From a checkpoint of a small mixture-of-experts model trained on Wikipedia.
Training: a variant of SOAP for the experts, 407M tokens.
Below are experts of layer 6 (counted from 0) of a mixture-of-experts language model. Rows are named gate (a neuron's input weights, with its number), up (a neuron's input weights, with its number), down (a neuron's output weights, with its number) and show model dimensions 192-255. Each number is 500 + 40 x the weight over its row's rms, rounded and kept within 0 to 999. Numbers have three digits each.
Before each expert's rows: "raises" lists some tokens whose logits its average output raises strongly, later layers aside; "mostly gets" lists some tokens that are sent to it at least half of the time. This comes from a sample of Wikipedia text that the model never trained on.

# expert 0
raises: " and", " ", ","
mostly gets: " not", " can", " be", "ical", " national", " would"
gate0:450542428518522474497483536475559496499479520508546449470515456504539538538460480495503562493451494532477534563492512435514561472512527534516525424556498516461444491513545527580524405428491571
up0:499503455548498543539488485446488541398489543518516446465546574628542433479427511529483539496530408470523427469509522465563546457516480501516451543449494508539537535450450496483468450516550556
down0:533523519514480528477503503476473461540466487505413510477525506489488487452553478503548494465577494480523479493475540495583436495565465480529479482463457524540498490520502517530484553521595477
gate1:530538542504511523422476486475419516450537455450484542440489512613543514497528442475493504466476493490507522500394505590444574523420473405503486542537441462570482562466569509462474484486540428
up1:561529461531518528543507561509509482432456466531527489504535550493515577468519465600504484538505530500457463529521459537527443516541522567397468495479451462494506478465467429544548489597469484
down1:502577489494515473514561469489560550523531514434543534563426554519541428540513408532554489497447560496541492529531478398438481501523486474470532517533451503525555401457505492492478512480526474
gate2:527506488445481531526527522504540522490509506472550489469500553502532561481545415460529588513505531480469435448510520505500474478526468544511486535505499535533521480511502523549486441570462416
up2:542478488453629513547533480494494492449451572562532529453451533566448529424556512495503453450479500468556543488490443570534515508514405514487475465526506563524492498517538501529579499496449552
down2:535493426448503582521493457525494552498539549459487397494499566528437494505411462493474469489436553520592474522460552494463488478516443442542532499534501488542496533563470453506542472581557508
gate3:571516538547535483551505535514444484486455534492475530526469457466484488524545512577488464441546492563531421535483465486497572533491507450513540444473512537436518547504431580603528459502466494
up3:521486462454458511456490476484497532475434539500556498543482519583497433478548537438512590490480433497486534513495509498516514476457499533491443482590522480523488497445590515414564512556466560
down3:547487520508526518526440374466514522486465594476503473538562452456474503490474543503482528532512527578514498501503516524453517551440526459486445530519502530580510538522545516494507496455526465
gate4:504529533529438479493552552531550519461483550488496485495494477514527498521493519482503506543515532568446450526532575487521484536456466462508562530488517547462513436544431548501445478407483372
up4:518503524483491513435498532518468512507488505518481486567518524539498522541531497505460529499499460543445510408458578490469517537483525515442510433554437416439485473465523510484443524489513475
down4:557548503501543489516558457550564524539494548502584520454522457489462556514525552503403491564486502458493468361465495413455577535515534484560489485463550471543499545531538515473493453461515505
gate5:497502531537514491501486570530496514499517468547529489552486495482480470494532424448521553524505449420548477517469475471515483505490583532580429445450515553498520495514511421482520486466500529
up5:498463454506471519414526530524553537549552492510449453475491521484531482430489567546442484507584416503534503468480495573559540453503452497387459486489582502470430554557512565584526485555527490
down5:522487469461443478443445475523497519470489485452481490495487487427492555468545552541465485470547574457457441552579444525509475550466508446451440506466532499528468501430479472492467597559494523
gate6:512450461460516518471502496453522541494504467464414551443505533510508542469518510441453498527502465494541445543458481513471499517452465511462547511474501451451451507489488554554482490443540562
up6:494576532532488515564466396538521486512514451555483431577464479493489490471484563485527536562565501479503459551502522388495484454438471480487527492506523558446517445518469534429528582484516531
down6:486509475486483401524518495470474538500546502472506464525554538547488518489519472542452574489503501517543473483510506437639505486431563462572471479441472545478547486485543502412492515514559526
gate7:491534530481450474420506501487442476444469494518481484494372461473509518465506450483505512505501529460543520493472540530561523504459542464460463461508460516470516496509499499438453561488550523
up7:511534514515521484453519492472539498478524446510508416571456590541462462505465485474551486495455521533540530525468468459567469452500529499494414595474544599516497521475508535486536436518483450
down7:525539527553496499467476565554460494455425561455452482569503519480487513494536460460503517581508454518576532463466504498455476453487560523547436543520544485508553504475586590472527440464526445
gate8:519447486527484426480464491474503525515569516475555492510406560465452526533522494489485553469456471464532497619497466527445544543514514491533500529552535496483537532471493525517446460499440536
up8:459505499511472413562473488495500492506433513498526516448582464554526531555416450512545565529507499486556594502481528453502580479489430505486473533572532510562504515487491496532530528486465453
down8:508481536505454515511522530451461508511501519478551471440506494484581486513472491502425537478509490507498472487510465440523495490495544491508537557545481494489541538498531455513499520516537472
gate9:494450496548528547437498480430422512437502566450546452454457508494526466505488546519500517466424510467461472553460482531495488478559546452527545545434568531472477410458521543476482489509465530
up9:509463501553540532491461455616521585455523476497488580464467401479533441442449499537506463584507437505536444490400495533501488582475454425537489511443486498504482551464473455463462476514522559
down9:536425452480479550530511518502514488458497465539491501475505506407428496508517542510418499570474426493458506536537532450563459566478446476577453535529508501503419437545487557475534459546468547
gate10:519424521515464538453532468541464476493476471455580471549506552564508525443467555572483441543495470536497527489519465515532571505480460514539521521534476440567556638507540465433471479491518490
up10:486571545513531496446502512450494524533445479447571510483486481546529434486541477433491499551467517474507418484505488511533470567470563479486544552431551456467448488541467468507614493504456478
down10:495465529545527534535541524541471441475490396544535503464500509520553509525507483516488519448505505487539511457516475481529479570471454534536546512582513519486384470433510471475431603447579506
gate11:524453397433486469484478575439514537489486496540526473528536522446457580437529524477505559565509509530547542554526484449502560482443461465535489503543565448471498469572522473525448606548482530
up11:473501521457515583480508552591539576482512514522544468508499541481472522479484562474479547528497444474498372515483521494499522463474513506477458508514502532460526485502460522445529538512527520
down11:529477499541497532524500442527520444528512478569554440457517492467477506583571514508459532468459510475546510407528564544546473482458507479487507457500575519489454506501492458556559515472519557
gate12:640529446493478465404497468532507501561488498480452530571508483479566516560458407509529405476527551464536447470487493545488457458461498499521435487481511479548493488467455433565468485549483487
up12:449487469493476494482502528509460489498407496491552394510415533529529483547456555572435513477489533434430455548507439519485467450451493533501497509495488496533485573502509586463487457483558474
down12:437444515530563413397407496565467466450568458514476461453496482543461471527556556442473453489480441547438434516543462513505568565581520552540475490490493442549503540442443550532438436567495503
gate13:446476461532572540478513466580528427419544551600460483435472522475584488520524507508471541547574526520594534509445493540533466494547492594476486503485453548523497518521484579533545491468505540
up13:429541567481534519452422518496482421483455525504465537483559489470466478443531478469479532501474477467495469456514568550477494540505518469549547476581481555577500441493546458502479496471474484
down13:581455462484553503498471528442507447503540441460470481508497491470553417607564512444494485498443491463540493553534438527447539559500430510442485534521511413434542471454457490538572445442474491
gate14:483556496526479455496455553540561496458552495477446556451534496498583555518514459457509508534494508565444513507551450507503560413409543520565581543414519504504480444433499526474537495533475499
up14:506472520497570519471499501495458589522465472501476582526476507436544573512500556477457524519504521534504569540473527523522419479446479512482544530433510496441528465505544427431524497485479526
down14:539496454530506457486510440539472473505523499478541531589497402470493484508487479527480455510510529488506467534515540421524500459553509517498536443508468469504420510583503527470447441471505453
gate15:526507499558506494568614546488594503527554444454462515450545457588499494449544543589542503501546460496461527444487577469527475429419501423527511497494464529520503510495532512492482533507465472
up15:479575445404452601505500480458472442553465499460507466423488517430462449517473511514439505460527498532486487490484441515557476501536534458502472483528437519471535561442499551473484449522537406
down15:632512486501511440507513486505556481522520524529502484516529492523433501495505467561469513542422500538508517540487468491498518515535477481432523503474532486487468509565515496574519465414495540

# expert 1
raises: ",", ".", " and", " of", ".\n\n", " in"
mostly gets: " part", " work", " back", " film", " main", " end"
gate0:422619507585478447495536556539594554570416410508434523462571527419498429478538452490511522548496476423495446519545432490493505579521476473507549559477586497444512476484576505518551443458535486
up0:513551454415478487505446487524461488411502496476469482509525398492548502572483470466527470457447498490517530553524481509506478510444463510433544523520493477490551418542514514446458480457538559
down0:427489456538519560494504491500511514501534468404474511452508496537502500517480500489540560519552571547490489496507492527469444466430503489527560450540519452464527495471530553492519523512625571
gate1:443579481507546541494564483456525464474494485528550437498448466461405531530448516506436530506457498465523477551532494513543493452507516476434528492558521505533559431516499481507501539521443433
up1:533488530487497548498503479479422589489507561494506505535524494566518486499481488520519524515539493556476519486460472497537420464523565476616468485495456503522544503580427532578420482430518508
down1:530492549497523614455492522405544491454535559453483520494550550597433484408419524450473468464509556550461492515494455555511500565549504502473506476528468496488494499487403448452464539452491516
gate2:529499496467478539438517470470563457578524516485535498454523481538509502470542454442505459455432522541606490432572438517477455524481469544541483449398512505375524568535465451491560477501488415
up2:536445531482500485474489496544496525510478527460500474513498502560378567483573444578520479481500603528496541568520502517507557514486582474472492478517459479496466497535458495559512494527489480
down2:509515569501425548564493488509559573550490541540454538520553503476472508444506506512517483481493481533571468463468517493457480495471527483554472437448448426511559439487541548447506483508408544
gate3:498479519485503507458516472504439476547524515501444466606495477500476504514506504508522430485573440617467582594508516541481504442472514489503456561552498497487519583486402446491414508522528503
up3:548511512499522520444488480462503458506497567484471476475406496506473454449523410512496489471433476478480517508554488476564492438489448483395577471443499500521429481571528481511527513575430534
down3:505451575432552514515500480556472523487518480518461495532514531492478454505540464530521534545506490526541533536544504485461508410497508436505555430481472506485512416551498521487494481526525534
gate4:565490481490477480433529498487465505506421538489519496480442517505484504524517453481504487490572506493452433529491509536469553464449515504511521500530546480482459425529504549510468481484503504
up4:539484460508446511501503518615535526504457482466525529441436524498468524545492478553472453543497492460469515455503538478527487416515562466541389459500525571509524495495456532550532500575446418
down4:506505527492498428530568537484528523513446484535501567565586577568521530579542517527537481510502539494527520596535443439541499556483469526533477533521463586473469451527489450499509478515453379
gate5:495522549500477400493503363465464504512463565487535538457512499447522515529528525583524494473569546528460480547492493525626463460511485504534470531505542484511494516570550524610595497507474521
up5:486596481515432519507497472370553435448472499560452536513513467516490548499536570463532434450445514525474456491486442466531515594570500467456549455468530527529521616541496539529539473531482517
down5:511577412512466507486500558552530549539478579521466455566534497492467549496488528477445460497516475499541435500508562573484492518585440531564478493514556500505445464469524472581487528477481507
gate6:510396471488506511503612455493520476529515529473503429459515466479493498446506511543523558473538463520465635450548493494491563546558495473441493495487528561509576511561476463473486566496516511
up6:490488473461501489410487494486556545498503577496515517422545550503461532566516508575482475523576471488515542582443435507403452505511502505425548612482453489558452461483527467548455538445515532
down6:562532553513511459480482524423495504487443586521477497511571440506491514482467473496507484492541476541418446572532502506527488492554542476541530506488479532588521478478536554566500460540501506
gate7:462528557515490452500511542445496490528447481520541516486440488568553528559444501564572537471494453481470510515469505535536453518506516469534486481470466464580507544468446507496505511503520425
up7:468476537510547479577546525565578516519516474537529520500478536572522566538543498547523511540596548506506556577455547466503545477498551561423577543462375469472474508533521520517502524572410478
down7:570574511444486502529479518569431426526493495419474444473415505568466477518518568509478460547509485489555481482530465432485517569481527475391462516482501504487449472497418518471487472470472470
gate8:501479486551559534516521458485451534455485544570407515483454472480417496485511483541501478545577492514517517463502571488495505496500482532502480491527550539529533482437436535468572490516536563
up8:440576536540551572523538527485437518515458479547451446482502513509517532593471456456505437479555480485616549568474506541517508555503477454516512524502485570455542501552565478484412468518558513
down8:516447485490498450520529513447496538456532450493559515485499480439521438440517501446469549478440495461560559569475533515523452552499456498461544482450538538495461523501397526508489461454466573
gate9:493439457459493482436466472485469527483470488494477573485523439425469449509436521511447493542558482466487512557492518469549488486449547572510477468521557512497473508523491501422522467470513479
up9:524527459520532467486526598509547539467560529508454440471548481474519530508455471493506527476557594459466512528469427440508539437508521455476498496524405473573511494510519504526501518502512522
down9:526562463529496529428499539466537453526576483524475529523509487540452464502457475435460511488500534543452498537510533509515535462512550533501545606502493596449480425549481473517415567448486485
gate10:406529456588547482543532503559481473502548524508492542466520452543471512383553551522485528512558531489545550463532476450493533476535535466508566462498559505603464501542545471558519592460481450
up10:576484441510488443521501432523444475505494521547537539486471553524568449535537427466481549591524510546532528518410460526454539549525552525483479546445544431512496555537579483475524540493518509
down10:494473532515491455490472510495555500549499494524464463498456466507570503435517507509490467469531464581588520497484481443491438505549455493548539447514506524467513417514550521514454534454491484
gate11:470481395454550521546510531528435515536530520557475505543434496502508488496550521478573451460548525525475477491517460501440536525544466583511542473555525547504456475500551502487536480474487479
up11:432420458490519471526478548496407492466563510495496440549481532506512475513621561483465434484555553558457526473531495547460485482486526536490474439448516532490430536512529468529500511476485509
down11:431533565475494482466423520522458463530483517554518618540483474531526509477497553525542461536479453406538611485478543461499427441455451485520528483452480545505565479493482504545485447501478545
gate12:522504485484521479450440487562550486509467578492461501469516442541486613507551488514384410537552469512536502522515424503446531482505595509526562471554451512526486481509459558517491489481468510
up12:497467564572496530497540497524473482429493458496452614499536578454468496470555455467490474502489492484485534564511498532472500524527512565473552589500565515489477481444484504554503535468501467
down12:427509515473462508468478484478550577481480474474485514578541469439559459535499506533451340499528527546583460557447507533479563481475549440546496485484527545546553530536532505523490537468547526
gate13:492513485471520381528543460517528477433436442475456520473513561531487464483566465500483587486482479490476501494429550438471469526484509467583512494486561534432524458529587491479480468547508601
up13:495510514483444497463523568515441472447459483498545383506516459437514478500510517389500502502505496465548478557532459475450539487429452498529520607523517482514540475453511521509528521486471502
down13:469550554447452545489512491510511529555460525510536525461525491476482515455560551485460552467536497488553465461513517482533563541506507560562469486592559441522493536541528540522538479518491460
gate14:567561544493493544532544529472510508482474442581495429492494598446523470509508471424520479498542495557523481471481482504511474548539418557600486571461568507513514568426473553435488464476441485
up14:443508453467548385494444497431486530459486488393523521519518462485514476639529455492479539493493518516429397458542509505481454422504597526476510527512491531519567472501493542498497524499503523
down14:499476467491487421466554536479490557522459562531516468475506466491558498508465496458538421479520555457488539479405527554510527471504509503444532535423463472474517505484544485470508581506516457
gate15:485581482467516491508539468479523488499552512519463508504507502485544532399480522585481496476486473507498537509455526479562475527556488445541495502472515518512512497504512589398517554456468501
up15:486505530500494579473534513515495549441463463493516544523489487530482541483464489462493512459412439512461505477480467553504479513452515500537477494485515496495527559568515467492467494606508464
down15:482455486484455465532548526454415515533397477533486509513546467456512476451516517538499440479492476541485530547507449536482483488435561489441476531494439464510596438481579426537514476548562529

# expert 4
raises: "in", "im", "id", "il", "er", "is"
mostly gets: " a", " an", " his", " her", " one", " he"
gate0:551484464528520482647534488463436511499470541583435478481542457455486533534503514475522473475560536560516492513528487531470516575489541505485367593499455538469458538566519514488466569510521441
up0:531459499504480459440521547525525480545515528538538478546531448467543496539505530506484504465508536506470509538525506521409464461524489470488562498538563507509509520483470482533452501508507544
down0:458453465555523495451505531502485513473514509534483504462521493518477503533522503504458511486529435535537492478491517526456438459520505555501505484529507471500480419441493514539530454499479495
gate1:476477632474478495496500473453531514569433519488454515467548506485469545454529549448504474490500447515491463513458516499471542460494513516612499437462469507530521522482540531493546499555507530
up1:471495520486517460559539456520478446501531550434441529469511415461489446412537499462435508572443512441527509480519436470529484473535485520524555522511435477532540549505549542525528568475629454
down1:551462515509505527527520466531427505488448519572464532484482489495518489521447476530505483485518474472421546504448508405512501505564396510482467524527489558526471497508504505503470509458502480
gate2:512462508448409494450522552564480517505547576500547540447518575489442521507479453561528477493521440524521491481473497506500497498541555456454545515402491572553437470500526495445497486452499501
up2:533532526503505478543493547489566522502504443459432472545520475481426472450528576500440531543625514468516501556472419489481479562557523532467461387469462521540523524509541587518511479423478431
down2:500518455502554520478499457502519495497531530497513458412505414486510486448523493529541487452502478457415477499506459547406457511435483476499459508463561531447524441493500535450465494477453545
gate3:500500496558523514524553457494496482583511530480503435613459504537464500492452529490476486476533587497497514474497547531485517583507531415513458552544497556512526555439460485552490534510485567
up3:534549466504543496528530492437546368488435536595473427521533538498543520515505524476529459556564543418457483531491592482577545500485545406473463497501490454520466499531437526446523498483474444
down3:497525498434470447423498490519491497518507512467486496482541489545529544451595475545522528531483443539518464478513577528515480457484540482483556519514507499560538478569500489568474460542495513
gate4:544506456459487476481531500370543556593533497448565415560450524459524459545514474521451505547520456489529499470505499500504495440537485491544518478535555482514521479498496563447562565506458473
up4:443478513498543483501523422488506526511518432531471557438520444511550575505498475413491549518494448506509525495506521484508498501530467526481496482525460529478571441474471459494457548509462553
down4:511488520556579546531484553561564486515479454532461459448500480543517535516520483424526536481518522504462509526497503508521484449529506499487535451511526457414551518500510460489396520488492505
gate5:495445547462493482506531491503435483442497477531493536527456527479537534561418583511490469550475514521472507492504455527566518498508530494514534456455467465494461499473484502514529498494497506
up5:507505512511512474462568508513487478473484503522503448412460482451540503439532467537499532505599437532493591498524424442456448465524599482500490551568512510409443508428509506429548569502502487
down5:467514445550582508476531530503553510486544510532499494544466480501498517442522488445500508422476476537520476445505437484520476480562441473543526485494515506572467393466517507472474494444492438
gate6:550593649476577506514474496530506446495483506505478475491523462515556495520540517564503476521560508501610538490478540413526548563471470461503569461531488531514541462536500605521551483564497444
up6:543516510462431470562483461540471497534481529532454454489475501433452430486482486468568448537470507450535478531451499499504613525480557522592508435502401532476520545416515542488538524474491467
down6:445477491551438505465532450526537501457531532400446449540501503488448482462488555488490531517519505470431447503575495497449589505549488546493431536504462502485517504476474525522546484480512525
gate7:570515483516502482515567477506443476500442571507525517545492510552528517587583523536442589556517448543532469576549505496510488493500452470534484517501539515484521526407548520521532501446523530
up7:489493536419479517499545463467457492471466496472495513490528508528452514509432473463407496519532440457493524494466472532495545520456542475522439473467487428519556510525522562497476511489479485
down7:498520575537507431556547534417464538571499557514476477497501507541517543526487456466468524511443599444535509485496481421459442508446486514490578505521511523559530526498487491462453476531462520
gate8:461552543394472417536495435491512500510514436329486474530517480420477558468465517456539537491542477521534436544459544486465540461494534529442512535484444566468492547473431465558542498533553460
up8:550506471507522489420417469558541507509493516501543436558437420542497584496503527493508472569526445505466486504567494537514474584537595502489525487491501483459476457501443521491548537525470535
down8:501533459435541491503457432541537451481581482450492497447551452547505537513511448510526481491504453521544531519481521490474537490502571529448486497598430549481459476500525522440493479489613499
gate9:542480522483497563444458557540479554541473490518563563556625550491478516441516591548484522495414466452526451557456517497446465512433514471531432566447507547503507522488543489525510504482535523
up9:466472474525515497458431591541491563454493450485510520515483535459484554498488508506553479473534479473460492315571461444590484493531447470440543504591522552477500547465513548398553417479442534
down9:456508501515458509445512540423462539530516531498517436428567473480471496522465520495518489430478440527519448531542514503487463534469457436512542489506527556470560600595478555467599515479456496
gate10:509525527479499505481429553507488515524507547604484539493520580504419476471524522492563458456461472495416503433510524459431481474473438509512497582501599516477501433451535545464503521557491556
up10:556487412480463494532465461460389569538507482538509478456493494564517523497465544524495439532454531492417564443494474467599457520549529535508483588527500521526441528468504534500569489544476515
down10:517545405538464406505474489507492490526580470458555508492454507507528500518477505458438523573483399509542509528519478522511548499551431491433447545504454537495452531501591440530584560423464457
gate11:472480486501527487484465528530498442478475572537552435448529475550470530446452531516409537465501492505521523463480468488496495565521465444471503497466500499520561498492445490511484510530482553
up11:551525595528501473460431556519519460453474512512579486464434516583461437559486492518494504511528532551526512426531478468534536444528512495518475469472507516510436506485468532529502494550468507
down11:531505542488501506469493535536515484556508507525495502499482502447522486509445510550570524488518474443539512424491507504482495508512506554489568553539483491453523566487452578533469461485490547
gate12:477559418575466577529477516467547508485516536506481512465519462527524509496459470486464491527492519552452518484417544456534512532513505491540500530567464518497585496502553531452527548515579490
up12:466530429558501449507512485485492602466516444475517435437425502508502504435502512463534506542477538499511452572517521562501460488458555444501486453518442459485525479435445461472505536478518524
down12:487501490540441525546501506493496471456474458497578508523499448498531480445490428486492506485476470458477526407499512441446557436413523546454514565511435475571505478438502500499498502525521501
gate13:559475448443514533512535530572483520479513550547492498482552502484490568522519433537504579491530483500510514538486534557464519512485487568487560550465461410537552533454544517444434490487503560
up13:510454479618510492521515555496553495525453559516530478558505483496464490574547480484491489527512506515542439464460557511481502476511524507510567463565475478454536502564532579508503475440553494
down13:575514478483549514487529513531480485425507459547532529386468538428521440521407494505464538536547515516439525441508489481522507537469494522577512601581524555500472557510529508518543483450494460
gate14:512459468480516457466489568421433558553487540563496400532451475467479508538448501532480505530473475575487475477481545539496540521592549467519488553520463480504481483515435531509526510415550597
up14:503465511511492519519479527550499547372513477460443483519498471493538485530556490454424434549477500503593495432503524510455517482525589481560514529497533465577520475532443428562427476491479529
down14:477554456525456516534526521490488463539515532461472447562480444482492545522593523502487484510531477438543485452477529451552516561505486522392493482531475469506488504437562539507520617510430436
gate15:436545555539432537442540500538466530478522539457599435491396534481555498492498547495475533525498451487483527524555503494515461511480538520529480531491531464415538477462523492518485527545478466
up15:544504506531532503450470524544483501432486471524471583516558468578471490596444450440476527495521446495501502535495457530429556474487567471456449522542574519465490504511469513509531438529498503
down15:455522475505480481531544419478527544469492491438506494563476465500481513490511437543543546479488508560495461519525458470525473530544430518488492495384638488512527453504468452480479474522524521

# expert 6
raises: ".", " m", ",", "1", " and", " in"
mostly gets: "%", "′", " at", " +", " ft", " million"
gate0:491558482557544485495442573501469508572537504460539488477452430597495582520463521539510496507556512469502472535582429527468551505575489464463472500479495523469472559445490486452499576529490549
up0:461503460469553499475516477517502527541560636473539443582483479562414457484541501444551481501497469514410415468537463455469504502531454518482518492443501521460531510516532509481514480451536502
down0:535470495507492473553551481508549515458493502531542573568518507475493510452558476466434469516583464474459460471468492559441515528477516474498509466462502512480570592497499491576496527498508507
gate1:513474525496547511406463469526516528507448456631551464471607582486454510543545502533533450524507386466559520524441459513513533459501486514475533521408465569445516497452555472534467499518504452
up1:481515497480492477513543484522587513512414474555533459485514533491528431544461538535525422542444520536528503524541501470457562464505520472497533537423435505370480505527494534533539519491407511
down1:535503487516484443504496493433582546521516534564502523538460542487457497538550476448424462534527474588460605503467450469457464535560532553541526498464444498443480558463469512488526444496557469
gate2:534538526448542509531470477527523556507454582518498483484486487503459500453514544456592523478597516511440481536547501488496466502555529500490495504541506510534523501512515550450488502570520483
up2:533486431552536523510478530477464495538521504520512476521458471512505495550476500469511529552594463506510465458488489457547491555545531554541465515500488512497422499508499485485583459487521435
down2:391514492438499530512523495568464509459458532514484517534472478532514494503540495519538523514462509515628534447523464522426484539486480516554539519565493553534516514508529458470490543490478560
gate3:574533501485439563602528451453558476460446517534496489546485490482519529528458529513487534457553452468460527540478486514509528513436522540502527469518494489489498559526551576455512454494527440
up3:507456445489438524510545476536484584539551482532534497520563409468401508524476449483536525468487591493493514441443491536493487465511463483479551539468527499492460502493495424496558479573537500
down3:483435498505556433423471480508555473459559471496494495465454508557485491515532470453512511511488522533409511497583550506530490486483481549509544497550440506482472503481503464539520405482490485
gate4:396540501471476479510449393452496479533519515515418436585476499510503541573553486440528522539575530518519508487448522432480493515505481495518491470489442500536552489540534496509484528500504455
up4:450529505474519503534534528532497541518497530506523440564499478526462473550473525564532494483507570485544491535538472520515508511513464441489517462530500496510556481572513502477504522555478525
down4:543553479548532544520465555454512503446495497440477494385468530458482499507418622529507496507468489454449518500555501519515481460454480482477564453565468544505464444459506461522494511571570483
gate5:501558446578530509431481473521457529484524457474537574480504489518521564510479517445506506530491458457528415387431559479501519526512439463561481486534534422560486480511492509487564560485543446
up5:506519454465488507515547510525433477497498523494518537504526470447486507527509561427515478433530502495444522452490445484544576501513524488380574530462484450471464502519504497537480476541427523
down5:530438502523497458464460528458516598478507471476423537575506513548431485506457544495448445537471524569532520535481433442487511512504463477513570536519433584582510465478514521518644413546504508
gate6:494561526472567503544539467530454527529454504503470513571431550486498489456522449509480535534483513549537520552474473527422472498548397508514483528495501555495504458521516499492522567543451518
up6:524441464472563542400507494529462390461447562461514500515424467461524479537492446483408600484472495516580472494489541511503518502467502475484488450380593445505477551555500509489476555479535489
down6:473456575477488488570399479560518509459549449524460478476517519536519530467517486515476545499507457508560595426497457537493552462507528511474524442508513461477465503523527542444449502508513446
gate7:508506429498523517492536612488612491549460448552502476403545554551470502502542498453492496544521607483488466529516558411536479569456500489590464532472489473490445536473414502500506471513495469
up7:532502473504446546550515471461550497548539513470553495581531460466547520478514522504491504577531508491471524560423535413515548500520503541524509429579447537477530523553478477481547452471434510
down7:522467514517532496497511508479553503577504548505431547508463464415447515462532520467534543492510471455486473472545528395527459504496478490457502554447549483561510582493506549434541480488506446
gate8:449479537511433465450515465522564477496564424447472486499486568398501509461476433538453530470537521538466500500577461519511546507518412553493420500496550537537529506496530413465463494458484523
up8:503476527552502490509526528512475453550447493444527477453480522511450491512505516498607563550535515466458549470523547481563475495533596499512501498548427493462483492545526513529481457470526457
down8:414532436411449450463511532545438461484438534463508477515506554536530593461554513547472514459486464480534456509490485443545515434482508541476504481503523476535543517443422541493515485552461443
gate9:430557543500510506536483425548473493508519524461488527421471454505457485521478490470444438439507431505535519446448446508536528529509509501477521403445504468540517536558536492401516517451501537
up9:596470506558487480477484484525554476515518526467459514488523527496434483483497506551491437473574521444494443483434525527490503518486464498502498552525514509466449517496480481511536517384514504
down9:508486504614462521507426467498461496448562454525512462523428511506497546472540575499417429568514559447474459479463472547501521561530439430486430507510539478556470485501507505521502514481503535
gate10:504556484466436546548476449495482516490460451448546484483479506481539475571527530532584546550485481548470445474567503545446544500538467509511567479478481523445532441402487582500473499494515542
up10:513479471527451462508478461459519432593466433501513424546533492454459457449493611497465538441510474542518482490500530464459506506451454548553497502546637447550568471454430562468460445534469515
down10:404518449471423408528502466590578507477469520503470492483563495459464553545519492484454434487487448512436459465552541526503506538557466556493510477505501483490486559514485526429520557476531507
gate11:489491536497514467517504442580460544569502531514427507566514584473432513510458511487475535472557553500527468460467536515456500494471533465431542449513466541488485495486493524441486512528650569
up11:470464527446532539464511569500523503531460498459493491468511549472552570546474560573535482549507456501488534487529476467406530481490498469514533526532519439506491577448567536451475590474491522
down11:497442532465431456525473554410517428596475542521430472536557547498478492468554496429487451519547410473573484516482509499483496479517434454533538485538565548506488442511473509496454486504489462
gate12:464434553517486456584496510555557509475580478463544472528446536468428478528543491496523486544543391463445552471516458450558510464519481475451549418459556497530479479515471516515582436501554502
up12:500488443466528494461551485553451499475455498551489367501434554557517494517489509502504509441519546503485562574432502533542495484565466484516549562455483504477549488543518421532498432461462405
down12:404522518451508507490532506480480591565502477496437544523448478473452490452495466533520467516485488509491509529502428528454545600438565507547483520491435423522544508495426541598497556508546528
gate13:507501549497509534507507518491523421509414495506467485540471525479507497480478451511471518498485494527453522490594484509513600492516519497517492615517491478467480448527444474537496561504565483
up13:542488532461487462524502448540530478440488460538521487541443492543510492444445469549543471499519468530495499435438482525467488503511491343470495497499518449472485577487514518517516474455503516
down13:445452447518470531491493512507430521580519505422467473485504525471507513472445481482494507445484566490469469462471499594556464503405449480507476525513477513509480468464509511595471528542487449
gate14:545460430548522497528443502503483495527507526567502520462572485550533516473555499487500563476497522436500453469542569502602481490575460387526472494549537444520460550530504459482460498407437523
up14:496468560536470470499495493513521524500501521490558571485503472453527529482463481459482484446518544500529527469528551544506483561527495432449523502497558514492490501523484540456568541468438522
down14:486519506511482617438505402431512485444495474459531542495474522465567516420523499534506516420515516494472480495539566491527496527464492494497458501493476532516531533457470472447482396462479523
gate15:505456509429616439496494488510510495527534529522500534425501454505512524541542488510440511490513492479501555538477481505542531516438443465583487635499547514524429453451555491535458462544508474
up15:464478601488509474465556478505522413460552482485488553510532541549481550465500522551507539472549492523432419518431484446540506472495545506509509499431522513567487524392453510505532483525453495
down15:498469495422511434477524473494545554527527508540499488514483534526454486551492529464591545572501522507438534522496429529503472476467474488463588568489481451504492546500429544528550522490501509